Below are experts of layer 2 (counted from 0) of a mixture-of-experts language model. Rows are named router (the router's row for the expert), gate (a neuron's input weights, with its number), up (a neuron's input weights, with its number), down (a neuron's output weights, with its number) and show model dimensions 0-79. Each number is 500 + 25 x the weight over its row's rms, rounded and kept within 0 to 999. Numbers have three digits each.
After each expert's rows: a language model's description of what the expert responds to; "comes before" lists some tokens at least twice as common just after its tokens as in all text. This comes from a sample of Wikipedia text that the model never trained on. Tokens count by the router's weight.

# expert 9
router:459515477530552515525457464534502512459455540517508497535515534473526521494485509454489510541503476501464516504488453530503540494496497543480466517525520517493514452465535467508484491548541531512539477517462571486509464506492526511523508520
gate0:509533499486503477522487503480513490507504420501499531529495511478488507519467506502497518500466494483504479467489477468486479513519504470557473484492497514519497529508527523488502475506511481519503488479485516529499518494496507523577510506
up0:503522510535510502497482498535505504478494545515491496454499476510500499499479462470521488461523487526485497527492554514458531530529473495525528481490488458515476540528498533543499505499487522487532505485469493487500504524492451503433470528
down0:486479525500481475502461523507504480504446519565490520479503499464479466466524486513486504531514458546461532498505521528504565492484501512479512469482500543522473486503507507514513480504481514459515478534474470501522448514478503503500486513
gate1:464497480498453481469472517489492528476519524497514473496509489534516524481496490460505494502486526464452492448530490464524495494495467484462486552528485524540545456530460469498512514505490467553481482480512513509474495488476456536514506466
up1:483524476526504472562503474488537489500497507524491506489526494511494535484529526567469516504518516491592476502484470490469520459545498502481528484502490464505492495535510504519493553476484452479500511479542488486533520515508497478483507451
down1:478562516508477470511488496528492510471488498509486505441511533497449498487574514537498494462508508522508510499495501463488535466562491531493501520512510488496460486524519496485486492515489480522491472510548507438506501481501503475486541477
Section headings, table rules. Wikipedia == and === heading markers, blank lines, table separator rows, and first words after headings: Home, Current, Early life.
comes before: "\n", "==", "\n\n", "===", "See ", "career"

# expert 20
router:488480500510466504517509515457522506455504494491456518483514549522483472543511497526499457482495541562519497486497458525510487516512505461501504464540489496480498524515522500521492469445461472502486543473526481477513509496497496478489466497
gate0:492537491478553511490505480490509483524525464506496542486512472500522482498509512509521476508528509510495498517482520506451488539536507485488509493532507490494540501522530485485527499463480457524466514485527509504529536522465481514551522488
up0:526474518525498456506509489505525474524493509483472463468506499521431512510528462459518534499529456510474551504547515493472552496514473484507466521464495515500475459484500545476495485518498503476546475515489521517504529511522473499456505484
down0:479495473497508479523521567501478513493476455552511453522509492497476436527540502493443560472499546503503498512499520511521508508502541520503488510494508492541569470534491456482496496479521485518487472477533550500501478477507510514463501494
gate1:508483505538464504478535473498540496500501510479529482507528484531492510512511515489483508501503514464531481475492439522481503492482479511521466490468505509496501498513548482487515499521479492543481501499494459497456496480510520531493500478
up1:499491488513465536488539453533538537501517487474518525507530491482485502525522513504476510506505499492523468503495440512495496475493497500536480494458493527514518496514509513483462477515496524553474495500532481481483488469534497529530489473
down1:459498533476522507512479534483497488502525491496539517530496513496504481478534471492517540540521509492462541457502494504488505462528509515475472545474517488472538500548497496483520571523535477477508517541516519482526488507515521496479502505
Commas and math punctuation. Commas after a word or name in running prose, plus line breaks, table bars, em dashes and LaTeX subscript openers in formulas.
comes before: "- ", " ", "and ", "200", "which ", "but "

# expert 4
router:517495497525479480503539529476510483463508507493486519535547521554475462537535466502489450505487518518518513477503510506518514482509496487511478495526466514469471462505533545519507498435489516485507521452551466467522504508492491462500505489
gate0:531490514455520470450503523492523502491480488493470466497478484434530503533461533464454485498481529513532493476518523513522511541499522448495467502495498524483472541480497518487502566498519481505477512490480465527534502504492509440474531513
up0:513531499485481489512519476515464523520468460467539562515550490502494521512484526546472473477507489472524492492573541501461493524460490529512500503493503514444500513469481526487516481434492539482566512487530494485522496517482493503516479473
down0:509518444496455495495521499515448509496501481485514480507479505497486499516473481527487511537481527472504469511513484473478506503471511515482493474502511503490480539505468516520514475517519508506475511471538494555503500526493503458519473513
gate1:512508493481530480503484480470532530523524516485529504500515503481514469483522511476490487509491476546505526512490469465512492525534446509525508472484488491509488530492474548495485442528484516518464501529506533542497519521530496508439527530
up1:529493488478461530503484476519527507467453488471510540511501521512510467547506499507548484526484504490457497478501523523504531476501475476500536449502478517469487527496505447510477499478471523482506539487502525502497488501533507457471491489
down1:535463494473455478530528458476480528513474517485470496524518454471514503497501485513467475492491480469480432520536489526472519508452473502506497475481493520487464531443515484503467514518517533528522486480545491523490503479508533508521488524
Prepositions after noun phrases. Prepositions and opening brackets following a completed noun phrase in prose or taxonomy lists, such as in, of, for, (.
comes before: "the ", "a ", "200", "• ", "201", "his "

# expert 53
router:534562467474465533541529530459482496485469496473494474529478470524502510475486497499542468520514509496491520532469502480505525505515486482479537523478532491469479454496559506490480476488477499472484490539533496502494532465524478505490466524
gate0:509510509506445527493526553472529533534478495514495481476491479477442494513484429492472523513528522494495497492474501527460529491515512526516467475463505478491498507492523515501499494478505478441500481563493490528532538520513447486471497534
up0:508523521515466519482456526473519520542483469524527475503481488517483488540504502490503479488466469511484535473481538476513469487545473521454492479452503498502483545530518550505511471491486508507496482510514485520535512513491495491512461545
down0:526478543484521508469497473532529493520493482503531526497499486537514495513525468518513515482508517485504488497509507483488535501484533484482467505483520515498530495522523480492517518536525498452504503503536505482480523489526481499502492507
gate1:485493490482484529490460458537470469465524503559459503488525533468497510527528468501488492476507494519456519549479469543514502494519513452514502492510498533517564510538502460450479515472473501494498509500500498509496505509468553510465523486
up1:505566484487440438484488505447484495479503488489501502497499516485492493524476487502504507495483478496553537467516521499492452481507502529498501497514517560490496502527491524521522532524483530468522492513508483502446508486521505508538473490
down1:536465530500491505545499528552527500489487504547509479485493519522514529466502536513469462509543491475481483482460486520513470516519514496467494522536506501494490514500512470461517465497511493527485508503478520497495512507463516492494528516
Noun stems and digits. Common noun stems before a plural or possessive ending, such as journalist, guitar, attack, threat, plus apostrophes and zeros inside numbers.
comes before: "s ", "s", ", ", "–", "; ", "."

# expert 36
router:511527461559509507502547501502455492532482509530480437532517483454491534486472521534526534512533522513489509493509521456535520494470542531523515461502500489497502461504502529517487495474494483518520495506542500529520475467477502513553498472
gate1:512499472522516505499535489478491504480490473534517521488511435534514488498499493499515471520515514490512507512522514545508466525520526545509496511525556491491530530527506513517470478477476522522473546491469475456486533558507555501472494502
up1:462513528489477479497532509486499491498543578446506515497530549458510514482482532509508531511513503534480531515474489540516508554499513451468493488507507528503514445497493480441496499496522522486490486487498519511529528504486475499490505468
down1:509487495556512523542517517510477502499513483549516493503483438529516495489500521512512486531532506522514514467484536506544511483470505472531493487515492491477487493503503495497477500452479510533480509482508485500483500533510496536495493485
gate2:482521476519554507504486443503514507495502468470562506520518532518487528519525534468509515500502530496490513462454515497502495509493499516505445450510476500490507426531497461465506492547489527533503484482535549454501484517530523524473459495
up2:509542513527470487495482530503508494540498503493466458485475447489529514509520510516507518467487500491511490527512479524503504489476477473490531553513473481470501523493496486565480516467523482488503524517481484544495554481473467479507518479
down2:500503502486477552450561482486510488492461471472485449513507509535536487505467506486471500476512480504479488484509538473465501469508525496547512483531499512521494495506448493457494518490486517471497498524484455519512497459508473474487532496
Clause-linking verbs, conjunctions. Verbs and connectives that link clauses in narrative, such as join, announced, said, while, until, before, to.
comes before: "the ", "that ", "by ", "a ", "to ", "in "

# expert 7
router:538512553500518521496514503506523529504491491518473496497485524527527532493453521451497548529537516493470481487488483519482525499484488565514466542505502511495501489465516495455498513513540479524519515522483530519528472457548513500491553504
gate1:503512505534473507501510511479529532482493535501539533486508486505491475578459521445480462524510526510504511508532507469477528494475477525490548540466543547501502471487524522438524520515488468518491510492517523479539458502519477524562507474
up1:475483466465488508484503496496476510515542479485482522501517532459462516491525510541481502489481498475554545484527538516508466479512507487498532514506473506469509549537478497523461527457522482481467474491478537498499492490485483489450526504
down1:480519472514533512554483502492490472505473482534445486511508538514496490504533495512494495481516496487526569495512539526496530461533517500483466449564484492481511507502494508489469543479537509526490509522494505514506515517484514550505510498
gate2:505485499519503498520485453509486501488470474486501496501443538533505502508487543476523526450500518525508486508516490462552535492466511509563517480488528504546463543460505462488534491521514458510490499512503488523506452462546500523485507517
up2:450528465472501509487470500491498481481495523521489496527483486502486508492517493498461507477494468515491449487471516483514506487448494495558482463498527540568486496472506519528503471480463473468459513538472480490526495514540510557468512537
down2:504484460541550549497481491499496488500534485536465482500508504501526512534501460525424470490512484536553492451487477486464471500513533491478489515532478516473478499546495450504488473495517523491497496508515511523461530516465543528486499492
Sport and place nouns. Capitalized nouns in team, military and place names and sport descriptions, such as basketball, Air Canada, Army, Racing, River, Street.
comes before: "| ", "(", "in ", "of ", "tick", "player "

# expert 49
router:546520462514531505461539485469452516534504518495498477527458447489494534478510504547473519483486450510474495494485537460533475524477486486503525487485518536494504477490505504518511469460474465495554470512471457506545531508461524466529543469
gate1:524533486450530490515469555483494509465539521472468480500494515449488509531457477501462528524494470530487473491496488492527472495507419483495508479452467503480528495481497493501526502461492492486522512490500470512520536513484465566505507503
up1:511497523549457527470495481510510465537477536540551492494494469520514501484521530470523502494531507510534515529509533529509507485468523496483485505543548489520499483494488459434493511510514518521465510510484528521472495483526534482519518486
down1:529470460499520494500485481490470531520512502481467523489511511509515479500480492506505502487478494516515533522542487492503484525572482472477443503506488539528526570533481462500529513504504462519532493491483480514524453501494461538502499516
gate2:518448524516510475484543543473527495541480529508499439500506499513528516496531496448476538524505493494482480519509529530510493515487507486533464560527521480511470478463483503448520491489499456527495471495528514531509499512524482519512447495
up2:499494494542530466485516531470493515537500513498535453479468473498507539471552475497470531524482492514444501497466500534502474505484542528522477556494505485490497495477476510474529541495514458543501525529498518520519489503532503501521468514
down2:528439481555521494511473463520510534438501485526491477434516476496522476481508507493499520501470522506527542479473496530502515488487554514501508470539501515473513520511505498518510487499485543552505528516468476486441491511483478481530494494
Verbs before objects. Common verbs and past participles or -ing forms in running prose, such as found, seen, made, said, played, shown.
comes before: "the ", "that ", "by ", "to ", "in ", "a "

# expert 56
router:460505511458546538468516490489499535551494497496522513519504523480529497478496504472485515544489471549513461477530505524506480510502506493463476501512544495494498506474450484463519450526454471502492534516548498537503491458497498536547536479
gate6:533513472514487526573509478575535532479502487477510525510493483472535479531498495516533466496466461504523495518517511487522517490500510471485548507486513515479494525509497464554534474492521515471471457519494508505481500469508490504515510457
up6:439490542485539447493462502442470497517522525511501512517534515517477495470512478497457532490515532498492504510473494484494521508519530521513483488520491514489528470508536542499472510496488539548523515513522484517535490521488477554477481539
down6:464523497503484496546497483493486415501518466509531510498487545507495510492496495511519486489510490483526505485481490515505529535495520467455459467493526497512494517441507515472553515488518533448490479436483473508474520497472505554484504550
gate7:477511480520522460521470496504495524489462493524520498528479478551528507478529493535465485493529522479518518493470491515501519468506528464492522472509495474454545473469544501536502477490508491470483516507513467486502536573482505521445477507
up7:505533477532497476505524524538502552507522496503475484488466489474468445494468464503509538472524488513510486483535547496504544509501514495477556503496481561537482480478470470487510562496511519484496488460520482494515492473472491524511517510
down7:502482487492519462497508480519493523477561512486474498469469474477477506473525472483504488440510504527481526481522494513481472501487491499483493555487468523529478508540518471482488552449525526488485492469487463512528496495487487558502550497
Plural and suffix endings. Word-final plural and suffix endings such as s, es, ings, tions and years, especially decades like 1950s and possessive 's.
comes before: "of ", "and ", "in ", "to ", "were ", "("

# expert 30
router:485528480509452488513516513484475446456505489480463488520539500518491483534531461474501457478512504492483498477491531497508502509494467463487526487483498508496518499500509530544510481465507467508534496481562519498473486511489494500480460512
gate0:487507522486547508497462519455494492488495505546473523520476506504478502511517509474476496548501542494470538455525503506485523539506463518438490497472538520510501506489500458481467522523459488511502492535539489534538471510534492495517507525
up0:475511494504537501472481493469514475488482505532484525514512482464514493494513500478499488495519536506435501458492454490495511496499489521512488515513495531509520546497500449486467535494500466484465497541540527522505545502536466547456490519
down0:489519497511448484496540483503500455481485507529478533446483502483475489520484504542479519519491526518513475481464505490514515452501484524528515507479480500489496537510533485475453516466532546473510521489504488491502508529499498490499497474
gate1:522466482522526538519517497529498480476472470490539511505457489559501510492548509511541494489529556457504473478478507518465534498539491558467521491482490479492508519527529505486499491534492499519517503513500500482502544529523463522481523497
up1:487532479516485494524493511533486463497467512481500512494467463525513514476517561493488468485525495503505470502492479536511571473456519511487489507464501486500492468507559504509519467466486497507549476471534508494503495490522499489494519500
down1:510512496489511504497512478489523492478530523506493533514507509452487469521565541486540476498562507475478496500534485497509485514505449487516479471468507526520487511457486485493499472505517498490490513470505492444506496547500475470496497527
Punctuation ending names. Commas and periods after names or list items, plus middle word pieces like aug (Borlaug, Mindaugas) and trailing digits.
comes before: "\n\n", "The ", "He ", "and ", "In ", "It "

# expert 37
router:449510527538519488531492493526519507511471549504505465499482501488542518491480487501473519506556472475499490528508494476539524518482495464457503520499503527526513479439526482441493519491462476511520529509533496543467458489510520499530530508
gate14:476511557500467492476463470525528512499534490508538505475497486486466456497497435515500550510490476446497507507486495528528539472501534550506478506532488500513536508473499481490501538518489474476488469496486468482524517471519483553501500466
up14:482537503487464514505514519493493477505482477510512469475486468487455499478519493458495500561479419485472443486459475502502520472490488475496481516506508506508503523464431478473539506455468471454477480508503478492499482488523496509499501485
down14:475508503463501480505484523470483553497468487533447487527522527527498513508500483514534488513511493531517462520477457519489457500462499523491532514520489502473479456495508458556455459467485539518446480481477500508505476541511529536498496503
gate15:485473466523527493492521473514467475539478473525482493473511484518507503453506492506518518490525502489502491465493521536549514521492524468570495483521502503525484440429517489489480527509512524486499469500508518496539516472496475477549454518
up15:483521529486503520494504463480505532533515556511485457527523499456537484547535482513494537481495499512494487542517493514481481480524488509494502491479509542511470486469508500516507528500501479552510496496496488514453507496502524535505514544
down15:523518472494477477503508500462525522487505508522526453464497529502515493540494496502499500521486504479497487539506475497496496531524464518480499497457465561504507524540510471482485517492476468512520491470503529484507466540503499539438466468
Noun-ending suffixes. Final word-piece suffixes closing nouns or words, such as -ity, -ment, -ation, -rate, -body, as in acquisition, Authority, inception.
comes before: "of ", "and ", "in ", "(", "was ", "for "

# expert 35
router:489517515520480473531483451530521556540470545514506514512497505499515488527523521530488503504550457468484502499491490494482533512471539478534480476505513510504512451486491476482468501473445465473475521492507511536521502474526536519510512514
gate1:510455526495488497455539500498471522506524471536494503509542491490488524538473503527497492503482521527505493471528573492480471467498490463513500505489483490452510476505509505525490498471481493488444519472489451514520519503525478485419537546
up1:523479448521486548521502503526512459484540518503531491524490461531563482506503476467527520478512498433526495525481476501503480527538500519494503517485487499553486515501505482473487503528500523513505445472545533495475489557453512507502493464
down1:462520470524490473481576521531569502483443516514473457478497516501483493525521507535492519535496538511496521516520484507479504512491509481482532461495483478493505451503503514500481493478520529515471514499511469514473477497518479467533476495
gate2:467491531500474513534506488501533482503464540482487537490547515523473545521508519469478524540492500481443497457508554501466503509495511487475522519488542493510528485563538486526501506491458518453499500488494525522501504514539538484479500472
up2:508510512454480473537474462497524531447446525482528545486479524529451516515497469507510528519518499498498519512520485513494437526512486493447544534500494500562504491524516470518487519517475517513536541500500516487495524483516523507481500459
down2:498469501483478487503503470541455493502502535527472507490557497505500480485502496523516502493534502514527452503455481501521524501502522504544511478510494486445488475462507465492490503526500530528500495490503485538481488486513483559481484500
Paragraph breaks. Double line breaks ending paragraphs or lineups before a new heading or sentence, mostly in football articles, plus word-final pieces in tables.
comes before: "==", "== ", "= ", "===", "The ", "In "

# expert 60
router:520505487502524504517539545501468460493478494517526422459477479487501523487517524501500506535447499513492524491475524470528523489505498484529499535481524518481519508512447526465522485499474487521510511455488490505494495472498528454497524483
gate1:520504518507486532501473547500518500512545494523518487481464527503460515475497503485501477479448436518481501491481499497484502521546474513498486491484503525489492502481512552477509487504525471497495480494517484509529511506511483492457490496
up1:559507505516479497518521499529516428492525490531510523487448516512483486472481482474510478489474475470493504498501475500534468503527501465498482479509490531471463540493503527469535514538511486486492486504522488517543522506458479487452513548
down1:533494518524499466473459472499494524493525422493441521504480522518465498545486470524453522476505497526484479485531489484516458483456490485481503519506499468529517492490509526515481496512508526480509503515487514520478505475511492483467537511
gate2:513465495516505450489511479474504503497513542535501446452473528519495510475556489533497522494473518495492506494497507500480524502541518465512498491482462539502513534501447479478503507518467504512482547509497499467498499507513480488493501494
up2:448512485503452488487477478498489496472487499495473502477498530482520471518505480536505488497485450515473506516486480535485527498504506481525511557530503505486503505497489463491492474478516535495516479515470511516479517507503540515525506519
down2:478479466515489495509497453441501505503477493509518532508519483491472438483499505491475525488490478481493506472497559476500535526470523493488516478519552456474522456488508504488471511498476491542491503456470507515514496497507527445487511485
Music and usage verbs. Verbs and nouns about using, releasing or performing music and media, such as used, released, played, recorded, directed, song.
comes before: "by ", "in ", "the ", "on ", "a ", "for "

# expert 48
router:459506501496496549538470470480475507491461523486513504528522501515450523548551514539542505531492490463471496507455458475516515483508513518493544457506488472508536468514534508510505517465520492487480451517464512474471483510487530548521480526
gate0:474490480530523464503526472544501510517479488484502501528526472536531449478500533522539503508444494539498491493513489472467490485512446488499491509548487517473506481486517518501489497493468514514466492500480467533463527500482485517517473486
up0:536476461455496504495472493428512483505486537515487546502517545483482489531543516454491491520493496508527503473533525528530481463513516512486518472487485527506506511466438456484478488462501466466521455499493490478494540521492491481470501485
down0:511483472465483512456454489442496486513508499493531472525504499513509497487510454460508440483495494452496497473505482516512502485493494501512505552497512491542532484507523479460530517480518469518516478465462469478510473458565505508511535512
gate1:500513491490458502505465522500532476510488508488502522465517545518484502528481530480475508442484556491537492528562534537478488520510532513514545475523454482508450500473516519506480503474454513479496524511532441479520513487530483514499520521
up1:507516498495479545491511516505492492505531546493525502520517543477540497522440483465502452508507484518471483521496523500449528493512530494487555474515481498530526499476489465493488509499458483485499479519439492491510479497527536491546506455
down1:514520530472518510513492573484474498508449523480511490493488548511468515516462514490483515476478503522490499512477485459509465547508510511460470496467430490483516513471496479527496479494477519453506506495498493514493505501517459493471493466
Compound prefixes before hyphens. First elements of hyphenated compounds like non-, two-, self-, and name beginnings before headings or paragraph breaks.
comes before: "-", ", ", ". ", "==", "== ", "==="

# expert 57
router:489552501492492517531497512514479506460460472500455545488509509471490486551499472484517499486530550506491503480494498506470527495515489513497516500514480497528539486484552513535523473520476510511536495504560490495484466495485482520490517516
gate0:485510557498477511500452512495501543483480523480521492502541505449463552513494552515480477467512544455499503493519527508499532492521543558526512492523532508510506502493499537492502492517509467471521468503483515496482439468503524467503470482
up0:442495487521479483503526475536540482502530485508473508488506505521501534519487476527535523536516488545501539490474477518532541523506508507485497465494500454468495506521508477475502516515559501517512508510495502473508476488498479521481495497
down0:440511491464523483536489504477528485474461483514468498476526453511466511462479504503503518461494519516509483465522486456507504452535460491520505545511493477495540454502549497547507519538542482483468525489483502507474456506515468491486520512
gate1:533486484522515507480482484459501510488536537480487525521474494477482511532521482506491506525446469490548515495551476533484487511513508519516544499518475526505515500495508502466456481497505474517483481485446538504555540517536501469528506467
up1:480529437534568480518514488496463488468514465545484527446484469497488489509513517521501482468509493491493527499454517485517490466488529487502500491456487498512536499491489487513499507465526511506493465457456502484468483497482514520508513517
down1:510507455539555489475524495503492540499522510504498482551491471499494490542503519552459485493532471490479440513493541517488504461497492490514488506458505493471510440471480462513519505496512489510488509464512548521458543472481489529574516483
Promotion and football punctuation. Promo in promotion in football club histories, and punctuation or pipes in sports tables and sentence ends, like season |, qualification.
comes before: "–", "0 ", "tion ", "; ", "/ ", "0"

# expert 52
router:483513496547467484516524534470490479466517490477456510493506534544487466547521462524497479467512520516484484517479466520513514515548502463531497495508491491508499488529502541503468463472467503469487543460540496464501517490468478489492481499
gate0:493512490528517499522517491490460471521486521479510494488450512504508493489519509500492460517500486471468509535486509540509533472472523516524466503501538515509493474492492504478514468507489507459509501501498475518508470516504496524524504489
up0:521539488557466507503504473513463515544475523486527518475495515494498478518490498511499458513507487485478532509494528500481509523479503493523474509438489492533487476513462498501483474497453523458492509488505470482501564525519511499551493484
down0:535515518471487493451540458500477520494502456463472526512517458466527526455483510501507447511490456496462495456508512487482561505521484540513467522466485495487518520518497527448513532543494518474510471500498482507506541523500500511431501518
gate1:492470535513502514485480467475503499556447448528475477517501478479533489525477493439462491512488491500498541502484484504442479491544516532448480530544510492488493495489494498513496438505499550483485550515470512537505517516491531491532511470
up1:516514473475497458511516515574459464467479495482517537556527503489520479518545456524490531493507463476471517483501530489515492521504478485471549505519516481474491487494480508507502504492523517491481484494500528506491477488564507471492461534
down1:498484497511509501485540500488516533510485498490503487551519479527524473489521492506483531518509508450442478518462520508544459504525466529512470444510487500488432503478499470513491545500516536443514458508471503498501521457529499502515509481
Table cell pipes. Pipe separators between cells in sports squad, league and results tables, typically after country codes, numbers or position labels.
comes before: " ", "0 ", "1 ", "— ", "2 ", "3 "

# expert 6
router:467479525459529496513528515508510464458520532531505526474524534527427551509465550516508485556433465510503543486494501497461505470503497510474459493496513496482508509492470507550493464509524534520474514481468513497498485497489524524513468477
gate6:491529482471535505518544482519497461513506500509530525470514508480448528457492516504515519542446453490509504490483485509532474522529551445484458521480522521510543480485490523486496504513513484516510495524457501483512467486512471517496547496
up6:490495494547463491494460493498504530522496500499505510521532520522550472519531458480460450436539528523481504532531539474476505492479453528506532465483468491505455503509502509540483502475478513474490495460536481524477520528489524494498470529
down6:449505518488484511499509487503493568507494484495536469455509511495539521500541511497513505453509469508503542483508498460523545512469483489487491488503512441496496511495540494515499534491541530506471492500504475521519535506497496534474475489
gate7:513511535500468530500511503530516508538479502505515531484450513508499454541502512478489478498473481501539504497435501479547469525534463552503513464467473483534494523536507516527525489535506521510488516540506560497484493494488534473481522496
up7:526503544501503526516500489537503473532506492531519497482494518507498501534498519456493486495481503499493563512518538483518480490524449544465522448482475459511528504541476509552530486498477507500534489514468519495511509493498480498508545505
down7:496500510524534476511536477472495473511533493507504476533476450491497508536482490465526541515519514463478525477510500488499452472528507471516553429521445490513513518490495509496489506478506496487477489475526512482503506453474466495471481527
Headings and biography verbs. Words in section headings and infobox fields (Biography, History, career, Born), and is/was/born opening factual sentences.
comes before: "==", ": ", "\n", "a ", "- ", "==="

# expert 15
router:463527505520477499517520515484486483479516498498440489487501521519444521496486481525542501513540515547536492491476489530545484497539493480531482466528521495496501497521499552506491501517516547508518502490505540479475504481489496535520492513
gate0:505501467515546512496505500516464537537503473477483451479480459498517485490536480505477563496484474485498499514501491540528519494504508540519468481545471496496522509520459496433479529520515518499499500494526533497499508476533499516463530519
up0:535516476522551521485509519526467526542498473472486459477481455486492491483541504519469554471467457520481510526474507512543495481481514520509518448522500465490521518503492464459485547518522465521497553518558520531498494482546488481491526510
down0:476462479489513513501481518516449490531475493494476487517484472475505455505486500491497488506532505506463503503544504488503500483546535498470475542532522536556500494524497522454514506432499523516528463479491454552522478515499502465546504517
gate1:491528540510492473519502457503465509542517509496482552459508467488506552451559506507516489502494497442486530500513487482508486475468507530452449541497522475487475489481514512533512481498463525514498501470489497519536565493516485493480504459
up1:495471486464497463474561479466488494508475498505500559484498500463504502462522506526501499443541496514476524487518504509481492485468472521443508535488466527495482448506455487507519512540485501458499527512487498488539510487515556491482503505
down1:496518595485504510479532530509525485498507525541480522504523484555515514489510515484495474509483506485497484498463525467487558501455490535466456514467519537499479509504509487498470507519510510516464490479494432544511571474488551470504514492
Table cell separators. The pipe separator between cells in tables of squads, results, election and statistics data, usually after a name or number.
comes before: " ", "0 ", "1 ", "2 ", "3 ", "MF "

# expert 10
router:506504470504498485510511567463542459458500530483487485480518490550446454521542482498495515485485538513504501520489498525501513497502492445548519482507473459502495476485520505496524520471516491488463506455544503483519502487491477461510463511
gate1:530455524521458511508523464519474504517477513501489520496512526500468436510509483525532459522506459509554499500511516484472482499550510480502485498468487508476505487500476509464521514501428506435493533453509514517501478540485535489516511507
up1:466499499464483504507466474505500476503502513476486506532503501482518542484543504517532513502554489530491549517507481509465482531560487482492439487485495519535518485501491487462474490514484511479495424531471521469477489481495526485519507489
down1:479536502464471506539520503485527494479518499481517512468486508470524481529500471495525535462515457523524541511457482508486491491502536460487500520490505490514529525526506479496568474514508510529490518516500510510496462516496533448498499453
gate2:539495534501504544530512489484519480505503478512488527514465519530477466544532493504485520452501540475553523503491472484457492476546491480463518518535515455529477503485485513471484493496525513509536528497500495499459517511478479454462504452
up2:533534492520509498540526518502534515526517503513500540512538458525471549511474502462487470501499493497474492492524522532461527522475521550503504523518493465489524511498534504494519508449462495523459502507479473503487470505522484549492515537
down2:489481505517491501510506500487485459508455508530492499483531483479494524522541444544472441518507503537484464517519488451521505506531517519504514545520511497495530504492505515496519501477473518506496526484480512485478548490519512519538531519
Mid-word letters and digits. Single letters, digits and brackets inside words, numbers or math, such as Schiestl's i, 1989's 9, H^2, and ( before editors.
comes before: "s ", ") ", ")", "% ", "} ", "–"

# expert 27
router:539516480530481534512520516479478527474486507473451495471492472480500454502524468523512491458509516540480466495523519472527511500484517515527520474482499525485483503518478489515540538490459510472481516503509468469482552519465444444441485519
gate7:549506505517473468531469517509505497498442527469468477497488455457534433505470478534494539458476536495503489487560528463524510518476503524510530520451505503474489511516484492528515521476488472477534494526461467524496564488474464520483529519
up7:542504511533497508537502508497520530511457531513460484502508460454542467506490484524498549451479541530473486499559534490483507503510487523499520518464468491495475515500479475504488545508496469509523490522501481518480547493503453517458542496
down7:491504505480509475484533446504522534532513523540559509518493518577552452527493448466483474504499487529461467507520480495490537536469482473494516458495474505473523519521525495482452450479482518522497515464472463513481472501541473497507484483
gate8:501477514506465496490531523525470484493542494519476457470454482501494499510527474472475487436490482499459474502470562563480491509498467509456501517471516456500522488503464540458541519453543486470509473480490522513475509523507496503492520508
up8:513470513487498472526468493504512460520524525471512520539499507470499508486502542496502538498487493518492521499493503488496487482493486547473465534530486511516500515502509500538466511507493525517482495459530451509514484485498463551495462510
down8:487489495501477465526459485514473500460480476451528525473510514502504491496469465460478440491504477480476503469467495535530490469502465472562501523503530488523474478534492507519521516484502500485494474502488529512499532505489533503482543490
Auxiliary verbs, copulas. Forms of be/have after a subject pronoun or noun (was, is, were, has been, became), plus See in citations and song titles.
comes before: "a ", "also ", "not ", "the ", "been ", "also"

# expert 12
router:516523547502471492498479468505511476497513519490451494499505508492529476543475490513469548503522504511458467529518514495503484523474515517449455507486522505465504479454475482464460474511518496481526472482496472510491512475463478540544527534
gate1:565527469523470527491486464513495480470531503507505507485512487527479502440500496495507486463503494503485517506476518492473489490536529451518534500482476487476508469515444543451495545518489494471487491495520449479500453507501464502512488473
up1:501483487505499485497524486437488512503494487466480498466466499502494472501495482522514467507539511479490512489508476500506497537480501517493485496542510490470462534521507502496472451513495534477503520525497507485460448522464500503508479518
down1:548537512477478515465534506536543496490466503490483510474448452449481527516478477511492492505517480493526505502515489455525499518509524487489452507521488525477481518505527520476518499485481492513530527509489486542505465495468507486525540511
gate2:514505505502465472538468491532510476528463521452481475479494478499497507524487527513493531431536493488487524527463480536483495516496498487533467494507495454511477485499486487474500540520523506479538477480495514484529533486495513466536474578
up2:508482492486512498503536547501498502459521521545521505542486525486511505478520471526506465515507491496522496495525517482528494477511503502480553518502455525512519503512484487509498442465479480490473539523460481483520484554497494518461479468
down2:523516514489501565541438520539488477537502502482514501510508497510481512528476529532517487465487503485491551478479475521475528504517545425539507525490484472503462453520502497504499533480479490484529470496497493473504503499532512511539486530
Proper-name endings, institutions. Final pieces of names and place names (Aviv, Ventura, Franulović) and institutional nouns like University, President, Congress, district.
comes before: "| ", "(", "of ", "and ", "in ", "|"